Weights of a small mixture-of-experts language model, trained from scratch on English Wikipedia.
Size: 16 layers, width 128, 39.2M parameters.
Experts: 128 GeGLU neurons an expert, 1 pick a token.
Training: a variant of Muon for the experts, 846M tokens, 3229 steps.
Below are experts of layer 6 (counted from 0) of a mixture-of-experts language model. Rows are named router (the router's row for the expert), gate (a neuron's input weights, with its number), up (a neuron's input weights, with its number), down (a neuron's output weights, with its number) and show model dimensions 0-127. Each number is 128 + 32 x the weight over its row's rms, rounded and kept within 0 to 255. Numbers have three digits each.
After each expert's rows: a language model's description of what the expert responds to; "mostly gets" lists some tokens that are sent to it at least half of the time. This comes from a sample of Wikipedia text that the model never trained on.

# expert 38
router:086096130143080058137141121164128143148104119155174151166126119118160094133098124170139098109200055200187124155161130210158095133106133166109088149129156091106116122190170131113121131101160118125155141126141130190169180141061115127130130139175100126097086104122091113086099131121086107023090124183134164140173146125118121114117123160077090150150162138118116123114203110153130110130101
gate1:120133180119026101177135095147157135071160123114126148186144100123154105135160132123139119054129115177146169141102114119192183139069182114123103092158084076102170105084167112152144169132143125176130184114114112139128146182111099079117177172149129092059105123181139168147110133135161128064132145162156085088184133163175118114104126127095129145170121126116151127085136097175141159106129
up1:107135160104165138118210149135098089102138186136156175125183185168123143140128111066154149206145176056170142076120098150070078132140146123084143156083186129132088108135128154165087126114109104055137098105119125135157104100108081150162149099058103177091136136092128064132123078121128107109140098153147136119096120120095138141159096179095156062130114148126105163121134144133125096139072
down1:126163128123125208147125151095158123125154136120133099123095130153095163174208146144089078112109133181105155044119188174143153143119173143133104097167135148119095157135101061139165136154122164178145170139113169152129130175131165127116159172106140121093101146178137131043187117119128117161140178178105136115146139084160159077084085151094153054144130159092119154110155151095111075161125
Description: Mid-word syllables. Inner syllable pieces like ub, op, min, ad, ated in words such as Soluble, Criminal, estimated, admitted; also released, published, wrote.
mostly gets: " released", " sub", "min", "op", "ub", " published"

# expert 43
router:139106190114173063170160105127145165159090195171096102134133156175139081158156146128062123123211141154171126092103177128173161176149121125182158090127100088122170118156110109194156134115127075117182142065205177124096120166132111138097065118155145159157108158156130146131128112086119145099166106105091152101100179103113081133132109113141117120166131118150136081118091162148098092126126
gate2:123090121081121167127171127123126110194090119136148144152147128014131127116109106154108087165154131084144131125086122134158155156140187115122134072111108106132166146100059083097102139079121156152161062093175150097108178131111122181114109162145067150142076113156131103148104078123154162087092188085147119132173187078181112129124114145126120111160159143155104188167120115097146088104085
up2:151210195146128126130118140155108106112191193192117077107136084149127092171137139134099122115124116143111177117120160112137083158117048115097178096143098145148118152189109157131202130107089103152129158102134103100120157142083097179149109096134155132158198122186086162147118112112161124180130130123123160135176148147136095111148092091144153103110115139122135158060116133112183123205193
down2:068138102099166136133105073170131145113138107185117122087108154131195152056134129178114149146173124134154138100094103033054131133067129102115059097112120093116149127164156128131147169164122115122125143157179145076123074178109097150128163126162136132096141089164130133156094183159181158136095181131181086144098123146152074167153141134127126166102129080101119113182198139112137137121137
Description: Coordinating conjunctions. The conjunctions and, or, but, while, than, plus &, slashes and list commas joining nouns or clauses, e.g. railways and the loss.
mostly gets: " and", " but", " &", " while", " or", "/"

# expert 37
router:092043161142154116102144110060131159136130155100132142159144096113164141112149149154100094072130153177082111197174129118129090121135089102110086131088118146168207145141141102164130141102085079102116109150132129120097127095080142107144153131077128173071150125112110134048115108141133082106160116135133198070155118128129154127135130144044108168160108098142090095079169081198172142120137
gate3:130017146147129150115156114147154063088078155170068121173112155122181108099099107165110130132105133149069116164180114111159122113126130097192098090125089073136122149148181089142095134149093117135139101121147104120108160150094157110149178111085146101109157077125182144107098153132120124142183130132101140084128073135126182145139162128027177141196091156162123095111112157119138126100160
up3:094152101124147166101123071118148157193199121141115136114128108087073121134106171149122154160131135063189074088106140103123145161153115149124154091088151123096130123089067142155122106170151143118131129068145177082081094137188141198148122062117150118165123168176114092123153142191132133134090120212106139146161200088092068120194155087137106155123112132107132157144136150137129135138122
down3:071076066135129075147166115141138151115108137109140099149113172079150104119169119120164093113143199134068122099081097158152164156132112109124142094090102090109147162186197176188183145121118153171178165144120110121083149105180167128114124107139133059123144138105113126140145136150141137194147161104149163155100172127159090177156180133146149119117080081149115117112093075177140095183176
Description: Common nouns after determiners. Content words and inner pieces after the, a, his, such as time, years, first, start, match, Grammy, heavyweight, command.
mostly gets: " years", "cc", "mm", " return", " time", " pass"

# expert 30
router:150121083160135170122104122109137115070183069151186093119111102139109158114081187061132125122096149149099093134131109179045105147146128135102138128106144126115085088108067166140117102169104129157115146217079041117171167113190142099118147076149072124062119143076153110135150127118137086159083091164102130163133132127145123148167167133136135106138116124115106156113209117107147118111151
gate4:113028169136129113093151134167138100107129143068128099147054116137107148147097210169114125130151110189078123121098178189142075141191118197167112151115124083136077175121095116120119110154095076153084110149106167135142093159084063134092090114120132173135152085148109108135154090104158166157139155111136152115164155149142111122138145147074143171197138144106142146133151125144173123098088
up4:123119155180131159102129148148126181091172105076162126168109129067141160117112133179100170094107141120135160104126117149115111132102121102149088096131148070165100198143126150079147083155059108178168159118095090133120131128110083100097179140179128115174107066105129107090169160131103079126138086119118117152152212149072152117032146111152128194132154156108106143095134085164164108161119
down4:167133123178129119119123120107122136114113119172108159164175191123120093132126120045130102123138113124144112120115216093148092093065084156145069137148089119161119136149138108138087107123132141145106102092115135107176146170157130122220140151044093077099097217173125099131160125125097091154093183129118091056176088088145105116126161123117102077137149146082145138125142155124174124176136
Description: Common nouns after articles. Frequent nouns and verbs after the or a, such as part, member, name, place, used, version, in phrases like took place, genus name.
mostly gets: " part", " member", " used", " set", " use", " take"

# expert 23
router:116143157122104055168139112193129117110084199105109148167117103155114082140167170152141138097130106168138120131099176165119162158146186105156113130178118108144128199149165109102144147104114154077090100059151169171115165156094193126073101124096154137133143105186144129106122174122084142098202152121116086156130149126127090103114080145158122098164150058169074096098095132134106096133083
gate4:143159167136130126171159117152158140113147172144118110164139088109147095093121160102066140133130107112117103095046106099128071169115124138166099163127136197152154102098096136074139158105106094093167094104135158141115160199129120164155133102110167150048097118123115139102070129105072073064176086114090113118119129078127128066136153102173118160179067084148088134063138127106102102124169
up4:160158098098144156129152126115160138113180125105104130099143114190146097073109126100103102171147187129181149156107149140120085200130173143051086196126115125127104160071110131083109133167141153178149116118148130106096075149077137112068152094145119153149182156080158128161101096154173090112134096097219111144084092081099072126166143114165083157127134147125143115117095164151107162115167
down4:156108157172107122122168113114136079084146086130093106157138201150132192135189115105157122146078131120130180136100148168130132104137093084136147153164125195143153045154131160119146140128126131100097081170086089121156165121083174180105186131144110043132127141124109122170120110062113126124137140118088128095172101158068195097154112096135136167173137128111096116146197143092071102114115
Description: Colons in infoboxes. Colons after field labels in infobox-style lists, such as Municipality: Barcelos or Original release:, plus semicolons, slashes, such as and including.
mostly gets: ":", "​", " including", " Total", " ·", "→"